From a checkpoint of a small mixture-of-experts model trained on Wikipedia: 4 picks a token.
Below are experts of layer 17 (counted from 0) of a mixture-of-experts language model. Rows are named router (the router's row for the expert), gate (a neuron's input weights, with its number), up (a neuron's input weights, with its number), down (a neuron's output weights, with its number) and show model dimensions 128-191. Each number is 500 + 50 x the weight over its row's rms, rounded and kept within 0 to 999. Numbers have three digits each.
After each expert's rows: "comes before" lists some tokens at least twice as common just after its tokens as in all text; "mostly gets" lists some tokens that are sent to it at least half of the time. This comes from a sample of Wikipedia text that the model never trained on. Tokens count by the router's weight.

# expert 41
router:457445553472646588503468523491491453486469521548439453484526427546533487415443464472562388518522529476562526543555444430433550489398513428515484521520476474476563459552489489515481613444447313
gate0:534525456555490509529467465543513474440407563547506517434529434504430562508508529541545559483454450471566485487548444473448489416413473553498453510538504447523493535513606477429510494464491507
up0:479474590367484521492526501484476547484471441438514491511537435597473584461519481540462464417596588507564500526489514514467546484578524417536610442498467557505508501480489514490429548468456500
down0:534579462586503377435545458464526579483525544580475427556483584449530414494547500536512536508451471517447531535577467550568493562539511509576576555539448525490543559437409483494439477518566539
gate1:504496482516546498528565524568462584427448421549506463617495472444427512526550492580519476497525554481391513568488493470586496490438493506348470466569588550429598467513559513510569468455488499
up1:577511438489401497497499612503502437563466407479433571533508434460497528376457438473541433461529512465428496487569527422549541516345576532475560546569519451545538379506513465527471582579536451
down1:518476577519608475470590437517478553458444459489489388539422560526536430578540460443550529534475554506545556485505504496591537524472555473481472370562518554511488562519461463466543435339476524
gate2:482417575509475510503487488528518568635557593442494490569457486485491519617480504461535489486516499539383541451513469471420422599415560502431499499482438497462542516520456417497583516489485486
up2:521430580518431505502464474558423441452604405536428516577510518489556531409488492541483428520446453501595479566513568543453460532502361527511508563479624467525467537495530591516477522515491515
down2:508584520569438533526546487410562489448509477524413502539515433417482536533520487623527513534577486510454475571473472443514485449431584416518479518500460404524469577581547510445534517534488488
comes before: " a", "-", " been", " the", "|", " an"
mostly gets: " has", " was", " been", " is", " had", " have"

# expert 48
router:468474554508704586415571561519426595477502438540547414498452462487558402423496537513459515584447547516488494500476492427499496428518536503472395569475493478452465472502469433573590462388427419
gate0:494490422558504507489496525467392574468570481594478483463483525474536529513450533502527470490624486532462491429449484497506565479438586525510468540540504504474458527504571593559499394494456448
up0:455529405540558526441479515551433474500470571485571437571408489488549385508491461589421535552485436417475579541486444507472513522593484513485482557539632476545496468460413541586472516438550556
down0:415517477457498527535578456459481537520516405508525430539392472546492591418485521468535567531503481523471536439499459460473504603453543483489500630456510522514568524477614589579493488486432496
gate1:609423538587579500507491484478485494483584500486452442446533547474539462475500549355587574403544524529499509444489530538514488469486525565414493552572367483483485513556499489487503481484552499
up1:449506561527511553396440493430627572514452430470499492453546489464565488554594498416547530560513501432450496386531525545458420503458487562411483465535410492505529553502511497458551455518526545
down1:476456521484518480486485548519545540538542492443475438539424461472463417497574575512498481607515513426497540448490560538572450459504447442515446423573554440588500447478472536488445517485533506
gate2:481567464496528553519438530521475546526494522525476452575539532570501484438567458391422455532538559524507465532472486601427500493448443500539482581532463509449491590530532520550511465452461430
up2:530460554526458426400524500516509511515419539422542464494456531529439498502398579573478508473476461473405587530487526574486638556496514505542510539476495525527614496528569481557490447459524608
down2:537532510580518542502411555539464462537452489526596529423468505441538534540495447541527523570480464410480417469494490544473549461494523558557525510585555593462524534524501526545445552497414560
comes before: "–", " |", ",", ".", " |\n", "th"
mostly gets: " Angeles", " Montreal", " Dallas", " Tampa", " Atlanta", " Orleans"

# expert 37
router:442476541478679542484500476587457538441502402556591484465485502481450467478443555495493388505469547534579493538538466491457546445460483424497461537502443540476539508490474477511492545341434411
gate0:517423494463417478502558544494596620424490446473505571480478492450455524544514437529575435492444511441545503499560484507463436485505471552494484628508540491470530513509527466599538570485513473
up0:463463485497540539548532492531468450577600496483490518492513478532499526539472474494451534526498493614370458488496598464498546479482510499482534470463461422509498431567484430451456529509375539
down0:540553479541374500464449510505471523473500545505486274638501482501500582515509498409452490501488522477384458538486525492511551522498479463471495468544495479516492535599508464570467528584511466
gate1:530455496460446492528524483523543473454431499618531480493475497596464455569493605464518465562496625473510490535416420504523483474449427445358497495505445492518476551481513535493628501464571491
up1:485549514512474383520499506499422497351514558406568523562428464499498587530536456518437455465540484504503383534537507463457535547578602494456575511496400504542566379508530456507439498547500514
down1:535629458455378551505554528550465552463475525551443576561503477529498498514471517418503524472536455442504500607532476470559494479449514472556509492467521623525430562616478520579463430602519444
gate2:500521567522532461534583476538391529469584492541486501465486503459442517533491500434443486557516471440504505452471608421535535487439459452494604560541552460554521537442501436534458435475546447
up2:484511462502481515426482531503555544493491508547515489529464409538544457530484547505559521493497435508478564527572483509489483576509566538467499451404439536479518486485547530509589566550391432
down2:463600460518475519463489533556507436491580477528561302509514517498544526460474497377477459464528527501502496460441531514502600473459533442503556521447497518498530466457482495482544580652514497
comes before: "20", "1", "2", "19", "3", "0"
mostly gets: " −", " £", "′", " $", "°", " €"

# expert 69
router:463404555499576591513524554511473489488520468529500412508461458462629447519513505481492405505479544521521442572456494435491499491482506396442463458444534458501559556534487478503496525316477457
gate0:472423464449503479416454464563559453510423467547483552529505529396549535492530512544479395531607523485496472604581553438537487585451547477455470509534440576539500573525546486509563514477566454
up0:444566485536502446469495485474508474493482561495558590564521609477471487455511396525466503544461521437555599452542498534513453457511354508571450489502571386406524549508512630443526562501436503
down0:520525560502433569472568465483502526493569532459508548445326422478562460512555508561572479481532475485492481451586455580505509483482452508438555525517584508441524514523553388430474413504472500
gate1:496505531544503555485559490452549531475519541590472465546512529526626524494460527533482516492475510518588472462454401493564545486442569477446529489511445469538539473534495519506523608488521496
up1:487566481426484356537470499509482443550529515445522536451490512533455553433447532568496471545468473446472541556615477517438538501589508500558442422526539503565457515459531462461489440529533486
down1:536484507339559469535506508526478558520544472565439536467550521512490519512518456543551466489451482496460465476369487500503600492485449600585538504444469409570509558493479457398472499609484488
gate2:594421481497515520557629533377498539511525517568428407502454510490524421507398492460441524501497524463585471576558457483587532465519468478432485476543592538578552528616497554463471528463559540
up2:454632478465481504482542494654556450495499483530480512499485498504440462528544502495443425505517512457513582445539516493453603517431563537511457490540438472455414444431518489473542398506326462
down2:535434517434481468595552495540515482554529435512535548400518504530475510459437478446429538494456471458523534520505479589551524531524500480475511437435518434492533534462532507454475541545520506
comes before: ".", ".S", ".C", "ach", "″N", "ani"
mostly gets: " P", " T", " K", " M", " H", " l"

# expert 68
router:452447541521636485485482485522421547450485463517440423511563470510467552541494548549453341493433484475611458590472504466384476438419494483448422583485539513508522472566479420468542445427410468
gate0:452505502557491454515519434490417522456495425526526482519538441631463538510542516446449419425501481521529468564513548498506519517556445560469479556488470478492454411538530463455418529508537555
up0:472434470513537458451452511556456469463526468460520488475471526424471543563513550568508368492404495457615547540602532570412504553483582557484450434510450526467462546570513493540505471523447573
down0:420471419500491470487590477526393484463472452424587552451449507440559497448453336548429478440524501503525494530463480461503453504501490494473521501474582502643431515490584564528493553535603582
gate1:545535474493490478425533456507480485535472506486577494574522382495518554575549526527455511417479471413590468573508496501529507437512536438524572569479508487593607492527477536484502516502490486
up1:559474515526477463454592541498469508498474458552410530455529525482430555368433527536511499442487520545591448404563431521427488506537458477625507461606562549463584578531481553440379481520493420
down1:505415501537477498467545526486556498546479401487468507554506538454452534465507452451462583550415536467440528457427527529517488495499496605468439609457464519582507534510485508548490444496470474
gate2:524555551569487477481375490510482486453474547457397460532487526460419516549558438533452537582467554575581482550508475458591382521426498496506426575452463593497427510556557456561555435489527486
up2:464498574552421548438615451503409562551517555527498472460562429520514521453470564571435491563530493501530494521482534501494511523398446565577564529506473451537459534403527517541523486576524390
down2:583494482468536568499417440542542412480459387505477441519503513625546458528475589558392415494591510496563562503477472498564563584467473438539463463484530498551539578533518477437501462494391572
comes before: " to", " as", " by", " \"", "-", " in"
mostly gets: " due", " According", " named", " able", " according", "According"

# expert 51
router:380511518438589619478489424526399487422558517550523474504486406432539480440545554507464462526404563524531486542411480437455487379459559480438449504491472536440520477484464497587594525429462532
gate0:470518454497483512448511566519538509553401500470475477541477511463507494517466412415525565451555479499503429470489537526583380456431518510414451607524434573492539519470522548523568575470488472
up0:540567517503491519594491367512481538522551453551503515509458504511364411427494592476453522481447486509494543465603463526469518508529548524416634519457437553495457517490453562493463490520501515
down0:503540571566491446529430519457501564428511542437463538520560416466532481460409553524401581515452488509411433506435512472513507515512483490532548513494438513589515418424544515347453473520492532
gate1:526527484545537556403492513542446480381511498490628401676540468490501497478576510564465378518503533596491586480539530515488438459533523556507408520489461516423502415458522532489586456539460550
up1:541507409588480561457499508476524463502506448540565468648478473517495517497487482575445421575480505494442568499492480508482455500495508467446559547452448554465573545489583563515503432487454479
down1:541543472517458518533514460574500432565540512466404487457516476552456494486417462499406451544516579478554591537499487491471460570485376505453555548521501450517531547502488506470482476529550545
gate2:462421443449543542509514533506567500549487545414476469431556541490556447531527537470506531500565493511469477419418490585542453462417581532504454588488474561439590447490507493449584535515483473
up2:514499485563538511571523409479453460377448512504470473457575538457435419435490522465444558513518506466436515501553451515595484524523502517524540522557488508543497512423443449477474425473594590
down2:540433557513486536487500602449521503560506490475503492470481469521577492535460479545489402466543523554442475553616504588456552500426440478526519402462494494556513455463520464517506547510475420
comes before: " of", ".", ",", " and", ".\n\n", " in"
mostly gets: " blood", " coast", " island", " castle", " neighborhood", " property"

# expert 10
router:405428531385591446494565551534468482552503534600507534513471500450504494582475555493486384601469545503482455502474493487429515451466499463525506465465465523508511476584460501625467522434473449
gate0:429450568497489471556432488532546486484525420492421501551527480473620628543521456472502507607394524604493461494523506521496428459555544518560450515517504531488416561575539509465554571502427477
up0:432534584599488560556424557622501475489565474485495469431508482539437497534475427446511555539360532558492391541477510569501499408534511525513498531562547605490402531552512549501433593489481468
down0:524572583579361441426564561415521454539454456429506475459550379514430500514531507525510429493595472521473522487476513441560530506449565563455375462443494471459548550437491420477526539584456405
gate1:513482617534596444497451562470523478479495488531446417533464511522490602511494403434428577500490491440546458487529523483522497570600520488415448411485546497529473454464499536479517450447465439
up1:481437424513510425517490558510519449496524511520493501453422582473432537505428474588458499481562394522547560471512500467431513609512525504495411440463553622524481547521460521525510582471429508
down1:564565447511581554432384482493471499521547517390487384485483536520527487505521472440573469376575436514561472462493488516548452480518459534616493503457509499454529463495555503491442520463482461
gate2:552483508545493433482465465561488581503497463414507499485547499452432491488484521503574522534458618543473432472560486521400501487561548481486445485476518516409596476560549498508539481484474499
up2:489449480580475462530510580527506401535577496497529490453475498590483600536454537577418510679488496441536528532518445473478478447428507514455459496543550580468521411536612553452486544503534481
down2:551503520488495533514497511529466533455504488514489697549506514499438441541558608469481460542508507521571516464480506480449469520523576469513534488504468469476463390488442488495512530491606488
comes before: " the", " and", " he", " which", " but", " a"
mostly gets: " although", " when", " because", " Although", "\",", " where"

# expert 25
router:483485526406598537428453569561470533505462431501468462470491471450476465459505589509486438550474510509516491525485553445457559400466456450523428503514507464401556505541458414542501533331477463
gate0:512462565455481429540488558451500495567462510456478467513522497535397528426534544565418484509464581542568405480432443426475478462484541503571496490446552491489565491548531496548521410480432570
up0:434565441492470498451485490498481543455539506470510477493579589568484476523480487397528501462502428498502480503578523479518440574578435490480432498585569435513518461363532495557500572488528505
down0:436518477576529464540456513427456531517500463416488416560467544454570390473444423486560503562429506532526508483553479487446480481503473552447522499388483415517497485461474460536484594553514459
gate1:481446497517538517469647486603480599508505525466562535491585489419477504513538503504430560467502525616578439558461478494473499522531616486557439512463499507469485531414456405510494370503513538
up1:556430448475387492477506549482405505522479447518475511505542551464570465500563463566540490440438529541394548563556635488476554461464491460471435505507495547503502521424431456486521549506541451
down1:364462518456486532597455488469545409532592425574519508465437444402499503482500423550439513472507451554434591582560490562520596503433505461485521454460515478508513528544493488517528559515561491
gate2:404534612495498543428573529465459435527513520518459491584536541454483549490547443488553518454497457516465551480526440449490487492484537531465458562487498415547538575405485550530632608427487436
up2:556462393478494465455497570478538459520509552530511539576420569492559506539485498520458454598570580548525523458463477474547464451516388447433562435511515469504441475531550403550459426544444539
down2:456578538550551529521516463433546524496593602634542470522535497512512404507483512569506442503520493417502532492513448547556509501441469442530503441467611517476494473491510395565648519546596510
comes before: " the", " a", " his", " to", " her", " him"
mostly gets: " joined", " tells", " spent", " gave", " Despite", " against"

# expert 0
router:428467523478665512549513615415549512395514576520529369534492454425472448506543558453518459565478563541537466544466421454406464461425486446499466510498564461410585563530471442544558477429442471
gate0:500407481488570462543419527462509456488547493505537444496489442476504428534575498460513499565508480568444496564489498412503486511489398434490510476483495405534503439349487449490469455430533439
up0:454531534532454501542421602537507474497488535517563549461432366522586502510420550490567518573470559531522464438489514520516375413478474479506492475549442485392601509456528508502433457520503437
down0:496464550487474532590487440504403445499548512619516542528457473475483469499507486480443458486544539561513504623496545473500528465415485462560560586541537562477421465400450527492526493479571526
gate1:555512408532501572502594551483474599426504474499563441456502493493544383492510562435518517506430480591567423500426444528586489373469501496546458516526502562566568552509509599508603469470415461
up1:542501469521532558536456489467500552430529481504553435511470514335525493470499535479544510469489456518532453451535412456493422368457507513514553477469474449554584569524394507484548474598457483
down1:455554565567463424481439549433541519548495552526510545477509482397463484503389547432365424455477450446571463551452597556526371525535464491579492498457506463491508621540477616393514473548505561
gate2:529512556503513543543500487468552525460550598608596494500418565567456527498496423461527527417547463494520551491524488530575521499441462552532548491541530495476510464535434500527421441492535475
up2:455468486476509539485563574434456510405551627528560497474376460454497475589492498494517506540539612551463391459480528441474449509516456458375468493568526496333536413504542461538468465520485446
down2:519417506538531471515485481527582440495509476529471512509553582529589543481506534475513454490480486534485422473576325454559458566565580464534499510513498471463526561565474494489456481526410588
comes before: " of", ":", ")", "\n", "==\n", " for"
mostly gets: " television", " video", " Occupations", " Actor", " Actress", " actor"

# expert 46
router:396493492487561544414501558479535509541506470553548361496492498440488450490442508453529411567468520499582496517411468448472483418474464452480510487487485580458529469539434419583476446357417495
gate0:443450539465527571458483492569437507479556478488379358605576522536433496474486522486474455462489566503429577476501578471435474390466467465508462502518478517501564534517556495472532464352473506
up0:493395587461535457533581566492509514435468504534500505480543455545506471606457532570486587467484556519533440566460554385532495534521534478416459636466523496450499501536519505328548553475470525
down0:516567455486434567481431493482432444467443543543485555397442506409548473408481462493586528431526468430492526530544469560527456504486494578512557492473539495461608478463436546548487522498528471
gate1:592550443509496559504601498490554548530513520521444468496539536406472564537480513549544412550456559517479446458500517458466427553533466496467569540478474587460576397451441553585484402546488453
up1:470577556502494514412478430554474493505538603492439478494454490451472467461398557458464486500604593583532482451510627537483468518491409535458439545514464503476477397485453488480499438503469582
down1:480514517495530490563510545475469464473495565475422574520592551502520461521545546467551553514533482458420483537485419494404477449452428532499580496429529502455440465438512515503507487569568490
gate2:503463558519524534495515488541569574452416514480534481495567408571557527508494525429457474521548513483515568563403444505497494557473560602516519571461483487560468371489465495445544559501463552
up2:566461448566536445530559505520538519427513461456480461493497568529550463533476496446601490541505456523490531405473499440452560615544456509533543512486544552476533556480538472470560400539537530
down2:485568530471544488484510502529540506375503496486455550549481479465533537481507599470520442473385495472459502539460612448486488575496486542515420494458460525455572452453415524504505475504458456
comes before: " |", " (", ",", "\n", " –", "er"
mostly gets: "Linnaeus", "sson", " González", "ović", " Jones", " Thompson"

# expert 1
router:536511522438670523427612503470477474521450440410519358513542444559477495559459491458510406522477567512447469586489507415416508439417478485537417484453504532445498523510531522571467463415502438
gate0:535646460480507416427425533569540530497362450398472525533518505490528539543512442497542489469498421510536533552496466558479436441481505498471494508482564570501465524453512444463532466476507575
up0:406424576488494456524457533435508656524470430474551512490456597508581542495432546421523405506450552474516560487549519448425419508495554450512486580477448436495581610466536437503516558493571464
down0:569438455501502411502549482448424475522600483487527447430477518489538492489536516501493519461576518491491560460443492491397479496497480504534534484519557623541568490597497481440435472488495491
gate1:446498475463578516533558459452488498538416560530516374517542416535492460515533606480470414498419521581426497563490494560373501524537578494479428425456520583479499409492488412483463594449511539
up1:553507412493363491573471495500498488531442588468449525456542450479485446464545475538568547467570457379502511408517436477433484514432438561474468453544489483424559430576511473390609506543477519
down1:515539507485648564587493565554515429497591483433569522404453533507529486548416472467551524519433439523471477412427485548520412472564558489496509623437520455391509518534561513474516539484509430
gate2:496489506584484519523558608519539541559548456483476460425530546488473408511380533487581463575414529519570475527568402461489466531418466487571515481498417506442451513501459504587495506487529369
up2:535389497342449521494408460446505511536521653541535493519537417521489496445490428500520561575545520562489550548462507521482560528540526469517488432408498450511517500553500490558511432529488531
down2:547469472507495417510464513419579521545574490511542457562384460521448501511534470494413530404495483460510618460566552540427423476473607484456536553491484466429479498446419521533552468555526477
comes before: "-", " ", "–", "|", "%", "°"
mostly gets: " MPC", "})\n", "Senior", " Native", "|---|---|---|---|---|---|---|---|---|---|---|---|\n", "*\n"

# expert 74
router:503417552532603519482471512461476526478580500565491446536508478457533515480570523505471400542495489531535451467481431446425464395460496468458435531472570442438559550484456436548509524457433460
gate0:555468521466500547519557491500502557581520521507540497474396483404405558633474506473488470445474521450492627525534537531453459529463595458483438537560462444383452531561487552374543393509516489
up0:549456429488466519466496464489545555582510470522580496525490555499427423420452456451472461429518529582618486498487458519472545419461480503585503540583486571500536463515469534576468476439470422
down0:500556461515582523439464515556441499608519526511471515476468448489548466458511590466487507488508476527604493588507445556450439453437417446589478496523477581493463432478503561471480560420471480
gate1:523525571389535601570509458495552452508499642486558447592537516479469510569565558464478505510415466438560487601486477466428495499471485500525433512505461475414452503512451493508550485540580517
up1:544439521499478463528493496522532484448505419487521357564482428529568447469566578458530499546505537490567555503552483539447496471483488597425476570491531529392508531549493381489534397540496485
down1:466463484516500445524531462533455441387486522408423487506438467583457545424527388603494406488465570456540528528471519473542566423442535581399413481464454490570540475462472486374474538523495442
gate2:604559435526520499546549437479482509449541518407494511558505477417547557436433487510508566498518488530502441539606578514470482512460470512455462543453481550538538510529512571535598531466434421
up2:523566439543505442490474518517429469548526476524617531461470613436418474549435507479515515461535510586522481507497470502438451467548461422583516470533571586589492530458496405539413548456478587
down2:517535434525490542525484429567442471539392397413560465480475487401576542442549560609542558415490433453496505562494544504567557520479559450478514472505493450480491546473553506551554461446461531
comes before: " of", ",", " in", " that", " to", "."
mostly gets: " However", " saying", " stated", " evidence", " claimed", " agreement"

# expert 76
router:452469535367699573412622547459427443484499530511527436562521505492495462521579526480465403532516463514486505523549527444454470434502480507528442474519485493431501474522462458529542526330466408
gate0:540525540498506398496420426627405479386559486480547494545452509502458497466534494462443531472452411506474500374488436551576570483361446572454393434483560545566447483459549408466456527471405531
up0:508517514462499508623530529444521419525538343481479483580445458516598565543435465546524413523485482477517427570515543472527531527453481487569549526485551520495488507436591403469508542575575496
down0:471520456496502478526513498486501508561467570478531532471453536491487556469471513485615502597494462469515573462516558509468434503561489476491564345490443513481459579558405569552452530509499515
gate1:521473556444486488442481541482443439415488565499462521609483525499510446479459469456539416510469493496568491547539517481538484497487544469446491594597464499510419522584447492522551451416460466
up1:501505465539463537442376533412500533429502510542486403410514465487543530623504379396479502469516507450565537449516542486533454502487478487436518471425540426500548427521613484570448408485544426
down1:496414545480565547492529493533523456535490539511482545508442515472472480557546457530474516531560584436418470513484494481443504558509461435493519562528533496488481603571513481492581523398511494
gate2:535525480467575533558635526466392539519556503501569437571548515448507444378517458474531515506511429478546482547480508579485484529446487476542431467508470493526513425470509408479513488400513440
up2:435546509502508504455461457436593411525508505566597460483529528486497469518380457448446516394507529498484393464463573380446522497472506481492542428446546508349545495550562491507464464442533469
down2:499530486476428525487465544439598492438487518557541548560502482477500467465505486529560449613479502446596582550499546424477440454534451418497467547526485430464496446367441489575486507534506420
comes before: "-", " |", "–", "=", " |\n", "|"
mostly gets: "Scientific", " Votes", " Candidate", "^{(", "==", " Result"

# expert 71
router:400528467411555547477496513476483479492394460586477419601509446478500508503489494427497441546474543504559455518440508456460503425395538443476463458523478521454513445537537469517483525418417461
gate0:546586480527523522515628507436526481462479622538511492478566537499373591458437523417584480559498466552457494510458431430486439533461519487556497509473537484412526561504496497421509473560405625
up0:594459530457583469508420562517528493516425468443475531417473447517577494515541535480529523490439587444474509514548509562587520507481496469483442432444509524525470489465543480413488518420550412
down0:481570462551524549505519488457519509509576537445545448592443614473493468422384541511568563532470468450492505558428499556558437523430391515471483479452447423488517468531416529581439583459518501
gate1:516498492460513415483552504455486566453525461583503539514408487557521540548533531498506619538461529521535605550590490467509451515445495533506450563472530486552473508538477547404419532455484481
up1:487471501495531462594512465468454567439479476492509487482530420500494555472377474428469514578625518508498472574457494453439459484593523500510502449442516480491526462556482528560435502481421544
down1:509524511467472431517493440545483503476448461462603488484516478491565482452550585553529557599446483529499466447429457469531557420478492557534607554479444531532460510546588579544544565563568488
gate2:459475506539479487541493463511499520511418451456596507513467382544435563551536476534550492416480472547437488553522543526408512510354539573514411531512626484466556502554560512445474548517455495
up2:528545455468523509465375437408484490514436481539451465604518428378547461490449509509593480490468442561501513595437539531377486517424406557484558557513530528476483500429503562548526458476455461
down2:469594492497578491579524464513504425539448517524481482483440576530451516537484462444523485477509433497442570545542430653449501491554518460534480428468494525528539520474577452487572523457495496
comes before: " the", " a", " his", " its", " their", " this"
mostly gets: " under", " across", " among", " during", " using", " on"

# expert 57
router:407411541483635520452453614474486459540503523479468389432459524489487514538516544472457429580475542496550476601421481450475473395446500400523406538550464499439536496525509422534484486444494435
gate0:494464434524504462473480465480489472468484528491446472503493471573603461535471557470386547493512595527487516503570447464607421524512515521516534486518506528550493506530469465505491551502555547
up0:543581450611577401596501435470461464525454503567404440403516523436503514552486521471484498433500524501634465464558536573530526476597544547446594519597465539589482554519352444458422506504520529
down0:501468479486503481516568495502532419530451500543547560513491463456475458472517478482468472526468546494486516468444563454530550531538569465485501484418455496502532504553544535496517522559468486
gate1:525489480500543456427555489480387510478541567550499538426565530431490432515518489513437488487440559466484385454494579442608455512527534421496524494554463475460470500370455448547495502401498498
up1:467612379475517446568565498544528457524526557433477508516477524458540483450493458500540416488428432574406451496490410494469488562405503457477598476455543503588554555535481502576518634598535527
down1:572573553529523526456553496494603493539451393513555445488416548455533590620550525478540499516462493553460521527502587588524525564542475531454452437518545485469500528448498445423391513610554465
gate2:449462454511571512525502524520454503567512535552422527424506441506496519525518513449526545564520493561461470554460479448526414445410505421524483429541525477506537420484431523460470592485484425
up2:516414438404514428574546473522525463458545461484434510477486442525544447416513543509500584617461573546480529572548510553460460526414507459476576481379595450470508518558438483558569523491485426
down2:490507529455486469528471499535565447515585562470515567357531566520524511440424498389576539501527507472521540416571511549357549368506435443513491550503523396492521507516478489490411566519524439
comes before: " of", ",", " and", "\n", " (", "ing"
mostly gets: " development", "ization", "ร", "и", "о", " backing"

# expert 61
router:480488592507663499446566530531449528488454478512539453500461438507508432581460498512490458493492552490605428529471464456487490441380469497480511545521453568432496460547576500490470483361479430
gate0:557517520513509500507488539448460467467592529424550489501532523517530505323573447492378486476527485519508536498486548493368541512421496577524460506446404507512526447364414467565499493476518388
up0:544437513587504460517473529526475541459529442446635507493450526459417511422548475461445530518521525447531581499463554515446560605519476486490462588517515412539555382497530552463445525526379518
down0:539525547529445538451514547390510491483413473479476568409555426527457398499504495508506508518498447497635495506510524523542480455481481585480446583484364543548413489473535508477447430472516488
gate1:488466523533491427530549398458465432489445498531511513440451418359472461479519501519510530537487510488453587515449553442526520516556515529571544413516474537520587538554551408503500402505510442
up1:564590561504576488458600473410593503511423518472460454509478519509526430516591526522536445519390487466452528553490470460552493511567475562420616456400528527531551514433543522482514612475516451
down1:574454477499555498522529527524575547469470463488498481490518576380453472502448624531571491528457490541482540493535498450542471426507513500514519578480532526430448424504561439490480561452456551
gate2:570506463569527509416483511513549666469536536521504498519420501462451520480508566493505473425574475438483431577420542451619453374488478455420606554438450507475482473490556447597441430506479473
up2:573545485555473509635340580509480514499601575536537480568530436497493457510547502540477486405517572599485497523449442469475537509558474525521477439414495439545484465544502452448497491489451496
down2:555542535517469496450473582468548462494546484497539434409482445460507502556499456551484449534489498436535464537528480451382427479516471608466432489427488458617430559404508469484472484504517567
comes before: "1", "0", "2", "3", "4", "20"
mostly gets: "{", " ar", "}{", "(", "_", " Pseud"

# expert 9
router:526487542445616501442487549593394567482487461535515446494589470485457493481538557470506475562480473497523440549506555443454528451463450427536427535478481508401551483486422421487473555378490457
gate0:511464413501460521526577552490475571458489532594523482489600416453526576456500544400524464443502486566452480425482507406522532523440524436579574477478458487479444434519504540464471560453435437
up0:462477563460488565592546405458578494527532437529509477460449585554590524519493489472515439511482428484534471514451569569491441557567493546443470505549453436513471458441473457489476492529437453
down0:565515478576473506536523598455477566447460462526472510535515441477451495437546457430556500517452535507585430530494552554530562524483430549550510523516527461497513495559550570481563505417488477
gate1:542565501608579420489443448487467601506443475543538512470521514496564498652568588430506396518526499515511564405354444474489521491533463480501594463416421546493476416465550415560506540437424430
up1:476497520483472535510590461533581438442472553501490506517389500562447499409454516502496521481533467521553423470412540495473552583506510493549473373545598508506512449408452501504385430501519456
down1:469473556626423498526490556497555597453560437496658525487507538482538477566606397537511446505505591492515539399488481533513434493455560431474505561436460457493483570571510488441515488577511610
gate2:543447506430498537540483531531500560378562457593508582541505435610466457508581519473496475582509484492516452510566491507495488541532485508463505475542515573441465389505496471457450576525482486
up2:547528490537500517520503422424457476521549513585576507497527538396438502515516512534522450488532468558472495416475476467513467520533507530546557527444542538416531482498589397451545518418548485
down2:472452524536554490491477538342531499592543610530430528427525585499509490432454486490552533451458509482490505462607509450510527515542537537496527555560446452496504426547489472542534536467414526
comes before: " the", " to", " a", " that", " him", " her"
mostly gets: " moved", " get", " take", " wanted", " find", " returned"

# expert 65
router:498486489452549519432517516544482518491445497564468393475419526417502508498444555487474393513515555535568453546513482489359513454438588426508513450454483515445512576583508430585510442464453453
gate0:553476485492540539500475458494471481537499544579487426424465504454536488488495476571502398476565572644481387549447591360516490561493495510456534552513582524553523500551475489488606468453479481
up0:548465458453431564415556497447534539513542504473511554486420548447507514433513528578464403475371490494492521545484438502495522478502466507576507494456459479541495492523555496600532481565490519
down0:511546559447614495487508530453472536585510438540523460537558479457583527514496498497556491457501483469440437519483527477540540525485468557463445558462607512409534459532478501541541505496564457
gate1:502492500433473527530579486445542489514550516503518520457412477512376594529651517437494434590493458513468405491483446476518614537514524439591513500510447463580432517420440590567525454514512414
up1:556513528578469468514438464443515431457464503442525538465517529543521425545491496530572535496477510490525543486447418530439382434532411563465507542508493509473539509466494462376499553486553498
down1:506471460512536504512468481443513511382479530542472573592507440454491436414575564524394430563532514530491520451510469421470576592449587548538538438491508611517509465464455482649570461389513560
gate2:525454463503448557496482632577482540587441482475491508417479513495536558501512494480399569439533413595450427571497478523402486491509562511511591611488445606487554509564458502509432398456478474
up2:493460504481446445554477539459551458459483434453444469496470461536477447541432430471424605538531440588497477585433527519496502551520511493539456565556497520498520611520411448508452506464513475
down2:485473567483425541493549472498473551449526589553487504406491575501476542552423416464458422405486596508482453509509461467464550509505430516490545534502465543544504472600407459479483499517474461
comes before: ",", " (", " of", " and", "\n", " in"
mostly gets: " Society", " Association", " Museum", " Records", " Committee", " Institute"